python train.py --num_hidden_layers=11 --hidden_size=160 --n_experts=32 --experts_per_token=2 --d_expert=192 --d_shared_expert=0 --hidden_act="swiglu" --moe_layers=[0, 1, 2, 3, 4, 5, 6, 7, 8, 9, 10] --router_score="sigmoid" --normalize_top_k=true --routed_scale=1.0 --balance_loss=0.00109 --balance_bias=true --router_logit_norm=1.5 --init_std_router=0.0397 --lr_router=0.000886 --vocab_size=8192 --norm="rmsnorm" --norm_eps=1e-05 --tie_word_embeddings=false --optimizer="soap_variant" --learning_rate=0.00458 --beta1=0.95 --beta2=0.98 --max_grad_norm=2.0 --batch_tokens=32768 --max_seq_len=768 --train_tokens=271200000 --max_steps=8277 --dataset="wikipedia_en"
Below are experts of layer 2 (counted from 0) of a mixture-of-experts language model. Rows are named router (the router's row for the expert), gate (a neuron's input weights, with its number), up (a neuron's input weights, with its number) and show model dimensions 0-159. Each number is 128 + 32 x the weight over its row's rms, rounded and kept within 0 to 255. Numbers have three digits each.
After each expert's rows: "gets" lists some tokens that make up at least twice as much of what it gets as of all text. This comes from a sample of Wikipedia text that the model never trained on. Tokens count by the router's weight.

# expert 27
router:154109165107126098070146126125139094159107155115188164101083107121089139105103140103096101140104153139068090141113142091148141142088143139160119094126108137097084098174147190117139133146101072162108138192163116097105132183173117083111070120061095145178146166090085154154103139046123092080095169134159196078140146109082115125106123073147166156112174130156128172113123139121077160168072110179168110119190161136130134097047117131120094094093092089164111130136094161153153145111172111
gate0:151119133191123129100162138198149150120058175106151138105157130102074126141136091118053111120084168074083172077164135102119182141093172163085154112084130121094141143131115130137070125139119139165131124148096090155145058110093117127142159067135151190153133072096161197081120115117100071145088127120154152130086128153163134180128127085092086156170184112166156117151074169109083149134138112143154151145136111188114094117065125142121144077156098109064090129180155118146112135164133159
up0:171086125180180144099184085138184125128180055105154149146128181080103095094114124100089099096046091113113080095110117132175199068153161182123163122111145114128161182130111143126096131131124138078104136148111139133069145138131154131176129142118090131151144141077142155115170153146153113149170045090118102126147094189177102134132093109151098105118122161101167164115145096099209112104118079145099117123146099143074145139139088083107112086047140116129169132129174135132132137171120162
gets: "s", "ing", "es", "ers", "'", "p"

# expert 30
router:099136129103099194129119126115167124121146127146094096130132130146130098119114133097112127078140073125115161089196130124101154102132076092139183113183120112170166068073164119187082094164181101137116148115129109126117150105144103112141148255118147134161135118148147093158134140064141164183168094122111160088166156095135138131118146124117113078141149209085165137094143156133123149160181148127109111137132114142221180071173129163110135100146149156103124166131073139111122127116150164
gate0:124139136106110142064179102235174163120138187122146201133117084089105139117127135102120114096170134150096132111150082110115168102077126177065176131091129106095112141064117065173090126078152203147141135111154140108108086166181139120141123118161150144149141132158141142194188126128130139105099103146128100135090141134160087085096099134164136156108125131124127098099076147115101115192089074150119136142109101155108131079200146191147134171145096089135110166077111132113169096107188123
up0:153202109104158183096144156176157152150146133082237124118096114082091096155109124133114129097143112159156109110116082130175095055085120086106107076110115158175085089103156175163112108119152164120091121176143088158143105171157188086118130175116091118106178125214090122171166093104181126167152144143091146159085114095113080110118117168118145156106084142105149182100092138162086112141122113135147153135118133137160113129147163103141131114104156107127188105062114116065133123137083157
gets: " the", " and", " a", " The", " his", "The"

# expert 0
router:159132150130132164111198102144079151110129132120127163145081128137142113154081118186175097096148105167131124088166186142131073162138136116175142157114116094164078237147106169108133121107144082150196132141135121150156089121081155074143179144117105107134128075050122147146061130177123163162092134165158104116119109162117088076152117124073113178178137144114171080071115101149159101099141097135075107165142156102120135040139104121161108114124112057152144103107136110089124118134108089
gate0:122158150105133127132086103108094167114191135087140161133121090097106102112079115142149104142163115124104163111133104138169108111109141143136145152110127142147173137121149176101105150116119167144145065164169158159079061187168132139101128121132165103147095119116087112141090098187140125098195149157122107139149103091106167088168144135135114165152049117104083128126088031102114190189149130112192142144159080142102226045090163115112181137137079110172165092124117125110126128169161164
up0:152149123144126082160108107113096125150166114093140176117138152113082126108133165119090060121069163148141115113120097165134177184075156150175175127092175102168120172111131165131155147171149102086154146156125149112115108109149160135150124101101112140123171152157156130217125090156137092152105128103162122144158174157120097144109194130134106133125112141146126126131123058183114118182146189093122087165152121136164179078113074084096152134131221202127178150081134156124210116134056142
gets: " was", " as", " is", " that", " he", " were"

# expert 26
router:126167149179165175092144142107147053063127139152126118176163069126168122140158145117130097137123137146072112124180101137119157150097093174130147153130164136100135129148135093145146132140081125104131149109115071083167158095145117119141066117106078161096124136100094192099155089148082155117151091132174112072125134158108102144185133177162175073118155139153172103132096202128093065134164182093152147090164143081131183127083131163143151148140102118057076102138141150114055091150128190
gate0:170129107077115070083157126132077122119082133129102154154096132120188093147125155163120124159141116203155186072075095146151153090134152104129107132096126113145117093143111113168165184129173153119064132167108110141100113125148175134126143134086115112182159178094172155139142111130132136160140153127162146198128168173099106151113165084162126159152150169136144130115101131127097063161077138108103219100198137088068146076153163184171080170136085155198111113133120157128151094139157154
up0:140152071120128154150161162105113156119181159092119108104125115084127143128088088194145083127054113137134144137088192112101070078135153089130210095135149099181166116113195162153200114150121125097125187094134111122138139084161112085110163160123121179123120122161132079107166097152125107153126144167053142140111163143129115103151067110168154118140082155116078092064126162119093153111104121086139128102125130170160052080120103067092105096085163158136162101130124096147178175129138129
gets: "ed", "al", "ic", "ation", "ate", "ion"

# expert 15
router:109139112120107169119168171138168100122082138226172075122143120137058117087132116166105152122153117183114137156142158128144159104114150108172160092155160095098088092103124127082161118125129137116141124081103108134136121155151118108136122233096111167100173105090125077138091141100152174155169092167144046187143067187109110114136168128134107136094123078128114148153077126137155143105139138045093112151062128160194111118087119146144156105132106152180121066103074135164116145127154099
gate0:173124088168093139112189124180102153086155115096080125175117136081135132131087128136149061097139130179142156163070115145162141061158116117102130177106108088135198127128158111067106076169172096116110130107101131128171124155136127143157090083146059081028132115197120052160156126154154130172136085098145134116153096128139131152143123176141117148152086118088139126062161142115199123127134120157138129139165146138129109110136128096193128105153144069156107109141155209156133128094124165
up0:128119135116140111147099108111154140134163108149110086149144063142147140064148152142122103126089091145114123083128144176097059115113100107091127173094078097078204202118138175176113054199124141215105113149173185139107126097105092169124128155130144113174152114060119140108079110141103159151141121137111103140140132129102165131158099121145161088069161145145119136106142139162173112058071121113135172128111136119085183150170134076115191128071178112138089137166164175098137085117127111
gets: "0", "5", "9", "2", "3", "4"

# expert 13
router:095136085076135110128122114125106166139102082101125200075166102136054154099074148138097118135115127143120144128133147167088100130172078127168129166140116172152127162147124068161145116112085129115071079095124145131089113125116148142105135093146133153167138142095090092160136158166136136067130183135103092189117113138115072159135200089189095152119089110157145117160160114143115136126076056137174134105151083059054170075075154103111070120114132109084114108124181160169099092085140101
gate0:098146116099098122114134113187165092102099098064131170104107095130175117057133146108169156089109118094071107087106144076084107122156167090139165120148143164110165149155148129118090127068091142126113078123183119202172139115116134108124140075084112140143144080094116115101170151115136133128087082117048132206147118152076076145144154149145123138138093141152109115135108115149172113121113127039041122133140175141139161100127217098114120187171121111151119142106144140119153072119154175
up0:115106130104177176102151198086122089088141137120152156120080161164127099131137137160110132173117111159113104105101128169093130139113155150078095076128167104131126148187116121143175116065132114130117149122115153182095097082195140170147110136132096100111132128157160114127120159092110154134102093142144123117152152104158106126133150168160116073093139146103128069183118109155152181235160104117126104145139143207102087102111126119131128104101096170103132085152107030125025154199128181
gets: "ed", "ing", " of", " and", "ate", " with"

# expert 7
router:118094070151144137081174102132066086116119138123121153129136172110120139123088120118114155118109124080093184093146115121167152136067108157185148148102179136140123114066203167179147139162092129161128107102101159205085182103114127106077183140148102101115133113168076099138086048140116122130123115106136134129156145127098106126116093123124105136132158121096059146130078175130084124080148097150122141134105133091155159108110152140054159103204153179149115124077109117086054202166142093
gate0:115132129158099103167118146045108117125105108111104095115126115120075156130053102071082111147118134110082147091103162142115099094178149139212105089146126207093082076121158113108161085136097115148135194107123131096119178088180098114083123176129108106142162155108094134173131153172120152096154174152089090200130140133164092144151125092132063120174100092158127131174167167126103148145138155110188146112149140151154156143116193127160181118150122167126117151127099111119098194181188114
up0:137148178141066119171116092086104128124137141114069161154136096105111139095096088138098081130166095139109180130145167083085146169118107168149144127105154196099096111127114077095123164100132085092096155128171196146139111139149156120122149197187130023173163184166084166137097129130091117146142155160084147178072143114162128114147123160078098093137138125151098079114141126073112129105104117096136107218082156102137117139137124119099107041135079137196110114134139104149133126125106098
gets: " ", "–", " $", " there", " Ab", " −"

# expert 31
router:124144168164173091105129147121053174129052138170142128145105077115098154109223153044129146148114094154153154156099082109152093076146125177060104135156108146165130126089140145111142111106119154081125105156110104159142161158133087096160100132100130160095128163165161079165095141148130107063109210099102098102077119170127117076125164139174103138117122148144056121061182122161156143144082113099131134138163117117077160117096119132087130165140089123111189172131143108166112094116131100
gate0:120130145130106157118191131161089092093126120159095125099169145120115194167200121084194177138143142128147204171114140137125112149175149094175097145120127168162126100113123156115162144107092127104136144068132063180131104083099131127155123068060126101120129108180101136099160157184122144109155189107089147072106077121107120123123077168152069098152131128140149170096137140095135111142169168146117148161157143214167147154069117174120084127159139095144153155184093109119119138091081183
up0:178106119121108175156121126118119134149109203123158103119132181193143154100093110128131113197162117101144159152193106110095143099145110159137143164093093104164108140077096157082149113140099126079077129162138127136170129186046162146122160097170140159210095139171124191120119110148091140104146155141165105140154138149105063162185109182118098125094162098136104086057167129153166102113161121097153144074148138162156128165097187141078154160090122121156177166136148155138089083152159096
gets: ".", ":", ").", "ay", "\".", ";"

# expert 10
router:129151136163155169104117095141139095142186154123143117110096141178118079142113071043133086120114102147126148146134137122097108082153134118145104122098119155099137162059128154122174124114119076105154146117169072132109136130085129202143147142111084197118113117147235076188156110168088070140159148125148141156119135140149123173216118126088173169159102104125151190136127088089100177132133055185131105180094149131113081095142120089168114125088145162134112103166142167127164127151094122
gate0:142088120146135120177094146186086135085110146117132139110103131109097116144129068121105103152111131066144160103137158130059170075151167120190136131147136169168125095155114141105200164156057092093105103114086075128152128131111159139082113158093081151162136149140162112170123142140103128119132108172131124126121138088168097129217047167126123124127130106124181147076165124147084143131089118154095138192167147099081100144077068129138154175109093148169122068169072155092179091148115077
up0:181116144148105143155147125156124150154117122087107179134129092104125107148101117171124066118170154150177127127102143132089109137103145128080059170143130127090192171143126161148080086141170107113192114104112156124206120086120162135042103114158173137116156057121164157091163141085112096128140153135103158106110113143088101125053165102161088105090141177180135131084164113147094132145190075118135144126097101149065142143191147173135117179124134080128170197118177102096096109155146101
gets: ".", "'", "°", "ey", "%", "ay"

# expert 8
router:093113110085097203099160122117119119089138109151124099122158129128169131098120127147127150062121148071134127115190128099107182119139130115128202117111134075165151123138158160108089087157209116163176138120134178130131116103093133112101162210135155099113091113139149115130062137103162143179118095143139167137172126091120091123113145102114099098150156186088182116105110130129125168072178171138087101137133155162213140178201088141130135087143161073135119082098043121130097159172128097
gate0:138089087069097104138135085160123126128147125150138114100170131113119126167094176117083149154096153152110106106162144096171106113139111168131101180121126132111156182197185101065116119134112143096131119142147139096081098146177133124149091056146043140151143162105065102123128151060179150142182108159172153103190121115168134077145108099137169203174106137151153161134105205148123119149123138154143160129134067119127091119183147192188136175131123154135077146133112099115173104181156101
up0:078180102049085157079180142157137144158124137157099108065115143158178189104097133201135135148105091156143147129122100114178165130097143123085071130143190134094146131170168178130135142145118113128125079130121143152182071083121180192079142118169106176120143154070121163106181132149137169190155128145056181102145158108161102165114127139121111091121126123098134145138106191136124113137129109146151173130145156179115142075168112058139105171149084190117162134133129141128131181102115117
gets: " |", " the", "\n", " ", ",", " in"

# expert 16
router:093099103113116132144233105109111161177148120100091144095132096128102146095144106152112171135161136149145121148073094145152119146159142132126148085154082106111137100140173162145137062153090175117127131116105193084132117086141126113127127101087112163122199083108037148116202144128107116165122070153145127067163135150142159151107153196153112163155118152137124149111114126127140079133070158145175094107117217140081134102116138128088128080202135105149148127143096033115159110118174148
gate0:143066073099122152084120185150100196146179118139095128137167156115085225163160105162147119146101143162150129095119200130094117115056105172109137070063134111099143085144121137124137138143117187107082180146094147106137066118139119101076126080134135093134099165132103141117122177142109158095160102146114120066145084146130164072171106169145128142108145177100098127131055150098178100168155113150104135146155107102132098118078147109125129125092114181159142130075129165129129139066184167
up0:182073165179163179165143128121110120110144133124144152088196148147126216112152091180113109125098126100180097093129076156126114103105160127132100093104168120182102095177128140108161143102107139149150172154138169159171170081157138083114100124180107114134083113120191116100173162193108179113085104108154065154154053126139156091103179160158126105104142114115140115051131179129174121177140167122124141073167143108111122111089157101108105096146128160134175119113119164166164181100119154
gets: "a", "i", "o", "in", "e", "er"

# expert 23
router:142131133121140152167149165136170095146097120160155120184148107126165172119131081149092108046137146075127129110117123136131203103152146103128159103077145097117200069189141130140176126108201134132153142105108098132132142201117139167106174172149151137127123105077152109151048197118148111165154112148139151080143110082116156097093156132111092089078104155119136108137106149157104139098114166145087096160128159146177155155134150144108141146185180118047081168150143128054081121184164122
gate0:047097176123137151099103139138127101071058121098137089150139144115146152170124095109126067166110081151133137118161145125131150104149183134117093215158154083059120124186095105116108105160158094115152176107130121139085144126085136132124089123153102163068159096110198150135179136201151146130077090136155093148104143143155154140106085188193154093129134118154132151086182146138127121076158176184138165149157091147120083100086124100140168193157135166174131147148137093137123147150168102
up0:145106140123089077152171150147151080101127223066065149156093160131068107202123177156128152177097135147117116092178177156101167109100125123148108146110137161148139092099103135068093059161124120098103112146140161107147178119108060132135186163108107157117155150104157172149104149136160161107150105081174107157114116137089107128100151115163114137171154151070146172186134102094163144147144199122141174091133129123104098161123088171105092172155113115059141113167096142116098158074129124
gets: " M", " B", " F", "b", "M", " H"

# expert 24
router:091157065128083113113139117139125107125141131189143153125146114150118136098098126196139114100082190083127103168171160147106143162143129153118106085101156116093082132162139095132100111140103156140162160116095132113118075122110111154075093186116132114131087059120155105099123147087145062124133146206128105112167139126085208148146146168146137086135095153128200133104167180109137170118180168119169138119085122152183125082166120199115093085221128102091129109176125148078129175082119094
gate0:098063087084124117115148104118175135114099054139127115182089128151079193149104186142133131127081133151146142138164185106129159122184145119096093122131168139073133170199139117128152133116115112073067092120149166115089106149178147120150082157109083167110133096121139061138135137148189165153056120073105139109092150163132125128099136133128081128162071118161146066099122109086179117092100096133143137144169126125106141152127163139181224173138096155104149114155088081100120159100112088
up0:202113091043153152113135159097141151133150093038177124190150145188160158069125152156125182117119126138126097209114142154111151082155138115164117089138159129074117085184145111186125119153114089146099107094158111136121152172141094160164155150117135132077097119080131068145109164130142104164130174142133113180125150149140134171098164084150139104168112132173152122145176163092124112170132135147145150157146113120167146145107186129149120100137108193167089155091066119166094139117202169
gets: "\n", "==", ".", "===", " ==", " May"

# expert 12
router:094154145114146140168115126115104110115120109114116129129107143096163124052129108177147106088131131148097141101135120166085202144130157085112153130070109124137180128107140106107105140194122144176135156093081181103079095144133146103094127150149152118138084089145077140147116171099136157185146150108129104084135135093105091174208137141142131139093095122116151091104086115092097183039099197135123144102074167173195167137167091141140105127059115084126146142083030136088109132140180130
gate0:072152081173173130150110197096104146134159144145118107145147131112164134091134177088164164137217108138091092113142150102129093168143143140118140149131140134137117065160138064132128139127103129137148109093132108100101185090125124152188068039152147152104108083137084137142123157136159136167088122145093108199151137144114121032114141147097093159142013144093098110118140155094166135067158098156154084134145103115141153083096097122104097141117091114138116082162071088138141099150107100
up0:144106216141156111119113233061138092143123124145126086114137115116163150131100098111134183127162203125122075121134129075134073161136162120074077140120116128091100114148145152130117179176170096124103161117163142118139181115154091106160105099189138157142093138084128137165165127114110125171120135132082150193098171135105134084184079155109106127111103104059048076097116099164128093126147139163129097102181119094195137144136140134153105080084140185078144111107132157127152147092137142
gets: "1", "2", "3", "8", "7", "5"

# expert 17
router:139101174129092116160120211161097118170167216137149097106096167171193140149112147097157066136115129062141124103098148127134140154165135129127120213153156114140074137074125100110159140087117065123114155140152128168129110160166124093149090097150150078122172065122120140088159103187142148092147153095127060134064128142135161127092078125148063139159077130140102147172099091145119123112148133129162142145128069156132103119130085185158173128157207118141150137121111088174160152088114130
gate0:074221144109152184118062162140117104165117104089128110129058192095157166103133110072141157176095112105150099146056105144101123142173144053132128097127176125104127144129159139146174189118131132141154195176126114118090115089123086130113123141101123133137165106118089146131150176144092088131136110022083152183095112121149126123107157148077133101096092083128110112199158106170136127150122050111127125135116165133149098152148099171101159155144147127097136163146132068114142128071108129
up0:144104098135134084141151144156133096110096131132169119092127119126178106180114125172098111125090077141143186112106133170103156143120118140096135047136117136162150184088079097143118109142142105118124142144165124145112140167131082115142132073139077182169187169038190102145130124144121135116120109149140182104143159131054106087148127094136147089166077144088126060135118081121108181057146210107163151150165114154125141127106070091156111096150139114127143018160150163166107157131133107
gets: "y", "t", "\n", "d", "th", "st"

# expert 29
router:133162101115144196140130120099162124080091079163127085141094089141145104137157113151147153076149098023117106128152086124130218115118090125070185085099120097036126163063162128187068089161211140160160121153123153133169121099136130132118147119132150126122110115139052112108055137118176149139136060157061099102141131103124081112121136083139156116138100163133131146149154152147154144096130184141087117166077150154146133154166116136131137133157143128120083131119098163092146096127108110
gate0:202135130135151133112161179104104131141170182128145116168110142157131121130131145138124101148175112086151146136129144116127115132127203128134102108103136113149162138099141098098118204166111194159120134179091128102184106117198200163150103096059079163151168103164146090134129175077082094138092109120165118158147116097104129114087188061101106127116135109110124135111183145138113061088145083135174123141137127060117118133126146176108189084130072118147131200118113182078120080185158132
up0:104092084141150173171114145120138073119126187102108095079172144143153164180097162099160192096164139069157086093126091158139109136106218114148134189089120128151140133086156188104099120100099119117176090195139061117098100127081135132078124131131156108140100126176185103155123135152087183094165126096087104075125104087124111198130109140132138118100115133146135158077107212127110131132092120108178109165135149118120148109145131172095157086152117108122121168174060117144074119089114112
gets: "2", "3", "4", "6", "5", "7"

# expert 4
router:115143104132121162095147133138114108115150055179135123137154151108162156107107155111138156075158071116157106127119168102106251135094118096136197112069103122092171085088098119150129104133201134159094129130128140149114126136155199173111155136127083063091100139101166133114062178104142140138149087202120111125146126107136114126121126125181104117133104161096131122131109124166106119099178202167125137076111171150163138217171111106151106125112172116143120095095061143146139097191155133
gate0:132110084143202098189102132138181156134145112130114136134101159162098146107102170132074133140096118161128118112182130071131100098124165120137138163142138140137126129115079115153156082117120099114065115093155161100055110136113164115115120091137062127147106065096145122185095103135179159091130120091110090100059116125114071087083094158189141131140087160161116053158135114128119107222143131104179129138106182139078111134109079164123087092092131079157128092159116180204130128162142160
up0:173086070086199095132184116101093131134104103122119156143095147118095077044115150148119185101143118099121149086124142135126079119151124135102143174110149145107089108108146140188117165160130166097141175114076137073141172191169114077106100148153095113133179097193183110138099127160124110110088147141161181162098158130122069084146129143150153092087145107138149147109080218204157090117127112153163159123125176088149118060148108141117148112087108074115085145131111134146173118148151136
gets: ",", " (", ")", " \"", "\"", " –"

# expert 14
router:109112120142129099140108149130161163106139128089140142131130133138167169114104105144143144163138148094076111125145114091113096102203121138162115137156126101156174110243093137112091151146081108128119126145123125137145131103141141116063153102105125137164162145120182163115166098156187146154174111079121192172140198161136199124120155075071128162097128164107136135187067131069129140089151159150102134085130166128112136068115076154149149149111146007154099110124159106113069156123153183
gate0:162115118175164135122128139119084154118131152153191081145205135112163082157101070162127168150136128143110112154112095158138103091143139072169121110174088095121104158126113143124111129113173100117098139164132153145083135108138117162128172138142116135179159104125156168097189180077164142174114150070174118138108175134189137175115042134140100137135114123094071104147101138046178134142099165148113112097115087086143203084114163074128089089085161086109169163081170087115150157096155127
up0:083075124124115101117134110139098114115162116191159127166139089197100127177190119120135135086191126139157092114114169111113118124166143108128141158112092120074153116101064175106104141110175138142107141117149122171108115129187139146140121110086088129163101116113118183243149115128174174123153168101075132126150211155128110136146137102165060106130143144118106120147161139141204119079098121170151095125134113091127234087129143115095127092118135091094109149146169117130099192089142180
gets: " |", ";", ")", " /", ");", "}"

# expert 20
router:111105130143117172116105142121111107103131109188106123146155147116148117118136140161122166033131155081143143102169109101146255113112112120127197127097136080149158099203143163078048114130242111155123111086138201115130143119144149131120167139143165120123091120133112097106045135108129137155141113140129184126127137121117106109123130096162133066144130165105228120098145120124099156169161140123123130086109146169177128148175107100131131129138174125125151103093079127114116104156148085
gate0:165155084073108150118103063090106115129094147111134106123174168176125084121169134176128105127166136100113105085153187161109148143161083166197114152101087156160085138141100123172178140115164085123126147094102122084115135140117187144109156129113060159121109118098094151101094137108132132129179119094139122207116142139096146132146153130125165190102115107146098180127117071143066195142125158133199136165117100122195112146142101062111105059148172100160198159180171140098129112126129164
up0:093203116156085096099086127142107162131159117108158159141148151125141108164113148119123049105096140134128145109152146179150147129102135165152114145192111153118129139124118143137046142153119141150086133044106160097107025141152103164151109093130118151098146117152080119153101139161111057145136175129083150159143138151110176131079069135169168187161165182110131161130145126138160113201075155138082156124164163074106095171163064121161135134158145158145112101121070178124103175122119091
gets: "2", "1", "4", "6", "7", "8"

# expert 5
router:110166109061128117091135105145162071201037154080094172139125106161138180069149104108092129096125092148145109109143137119132112136092123111137133139204081151141100161160150158133117169149125117116147115106129130111131093179139119146200161120173148126116126098102210142092161082112078085128094050082069147138147106126112123158126127117182165157155126141126091097230088093141127129159166155085104155107085115165101165150166161145117139103112121203162104155127107164133116131102166123
gate0:154132087115120162113136105118169156082098161127086090097102094150133128130059176156127081151166101119176063157176083148077117157083162173070138149168143117144162134105183150151092136104130124120158127092137117099159088089112160117143193153128104148129175099084123117114173096165049142127042149092160128127142100194134148180092076141108131203101098121082126064161120139106118140153093149118072166176110096138114146093101156117119136112188120167134146122125059099109161142109106096
up0:131090105113114183109182098116159125149158130139093088100082139159141119107113118154141204122139053156138155121187131126148151135107097134148141104102123134092108227138182156151164157104138109124129173120129116135131106111113100146181137196155102199066125090085130108106118150193124106124101115043159145165112141167172140157160098120131126139118090105121089073165100100139146148077112108151127165146151144136086120140052148103061144103124123123145193174185079201131109097083146097
gets: "|", "S", "A", "N", "C", " A"

# expert 21
router:120125105090132157118149099127142129134104093151096067153145131076126142122105181181118161022127134088126129086105115110176205132154140112130253125085101090148107083172142090113075111108218116185153106103096170168135123102125145138122136203130141083118106154148129134094073169146179147174123113182097096156171148101127108130142121123166155129113141166137146139142101128135113167100132163145145117182128164162212119123213086141120134115156150122132123131152085141130104125125130102
gate0:100145104078100074139147110058150173129168104102161160134092197122105132151112069162140115088144149130159145130147145200128104108132131101106160015135092156134125196137172120118144126100067131110092132100127101031153149144150151153130152136109110078150143163122092167119144141147208139111129167147125162076122165149161124131161133161150128140129138133099126101140076093131118131097132172112093165123110124096075159182097128139130105200149151149114080088120121142174110222075167142
up0:135134163125115122037164118140133129130112135152131082085114113152118140132181118093193135146088091086143120086076116198094138161097139129090107123102131109149211136156156144209191074125196140107119118110117144114121041128147121154137122158118124199132138145137102096165103125098125180139180115152120115151140111184122124180147132155128116161106138095108058076089158116107096096056127131128156170172167177188157174110106116091108133151133189177115120125108144141135163140089077098
gets: " S", " M", " P", " C", " D", " B"

# expert 25
router:108110120133111203113128106121101110136112144082128123100092090120150064152168089139147109125140164063119124148152094140102068135129156168108171085139130088186145102190173128086141109103091120158127153119140123111117140140121093154056097160164120113110116156134134098159121127129181127179096100039122126139125131136137126165104151144188058115140132146127162129170081136121157178108104122115134148168119130141160096255148138167129090094118129119116082095140096126165161171123159052
gate0:103102147079137125106169169095086131140148179082084105168157058132112125141169184123167107128170088138162129142061185183118109111060137163162166105152101108153136127161088134113093100120125106120107058074131065122141119083125160104098103124126125125127135083194121112148191076110111167127077133112168157148058117138137079102073132088173079118145124108126097117164126177159123086125160124112125200136109132113146076149116065109158146150108162148117164082170137108178137182114142089
up0:114108098115094173071134132181138136111134079169087132110148199124125068131173159129157097143111149126121109149189124157206103130115140166152104124141160146143174153187112183131191126104113117063141157146097145102115113140167164051171097100121141126178069180171136155150162099134112089092124173132129104113138121111104085105121102147151178067120103111092089079148159095134119089117143156127132126128132123146064135132218145152159094120126121053128083190084125143168067130085126154
gets: " of", " in", " to", " for", " on", " by"

# expert 2
router:124136107124106127096048102131122065121206109073107135066127103105131144194160130193089137102154184124127132119075121109142111117115190157145108088114113156139125080116095087144220129128157138108100125093105133125129144128135138074143140144145141180124142145149148103087140140100064177129121129201115165101156118107208166078083094137127169089113129170158168159096109155110140111130117100123112131177101105075106108136123141064141133191057144092082108113115153087171169077131102092
gate0:115129142129192148235118134091141134138157133085117130140100125119133134145140133121157088136087125101173152116104144121077156135117185173152171183134123127134003097068122106153162167124022138144204155147089210141087105148155119141131138101081199104138159168116095163176139164118115148162146137128159135143126161156115093115167106170178077140131127119100099087161083158154139137089179142115113113114137144146109131126131150136139102125100155124114179134175116094099157197119120127
up0:143135179125139151036148188124091116125130166136089123139173111183164061078156122172142166135107157080091133158109126105152144120102130154092124159087138110065168160155136156108161124114135129135106127143139092099148156124161108113166127158087110141144161121045097139117147119178073091166110102159131162152118120076147127092083121105131159178082143112165129165102176133177176138165119092124168114150118099099207100133191197143120082126113087188170113087114134205105159097146091097
gets: "-", "|", "ist", ":", "ian", " -"

# expert 1
router:137133138080150101110142126127172188135116128111122101140142124104105131127112104162143104189057150192154134147124161175079245100090138099129171121122141127179152093120117117077156146107099086136108155118175183112137037112094123146155095126080116149096146140114121172119137168083149148113134137057125204106138128100053101102144134173113122094164075121127071103127145117144142124088188112184112145106103139115136110157151113147077193126123138110144119147237119114119111141145081131
gate0:109111145169153118088134155129199112115143124052145123176132108158135114126088175169109159148085100082129132146139132140123114155111174181150159135084129111142083109112189115061094174168133098126100087146082129060135121085167113156185090155133184153072134145155167182105130116142123147134142143141168148164083135107082076109177141153124131110144117122160128104137137128137175064148116113095127093134049168105079126200055140151056096124059155152135105139168152106158135141106074160
up0:118100169096135110049145124073166147218178118108142132192122155103130149135143180159104123143072063098166128179111116111097088154100119223135144145107142136137120077167149128099178175076129101119127136068088169054171156167192139125162115217121137140097187177162120129107090156126131091123128096092119139177119104145142139076138092184127134131127126146150123094120126125133154180175115152144053081116164127100142133140103148085137107118078117110124126158142150151127124141107140156
gets: "9", "-", "–", "0", " ", "8"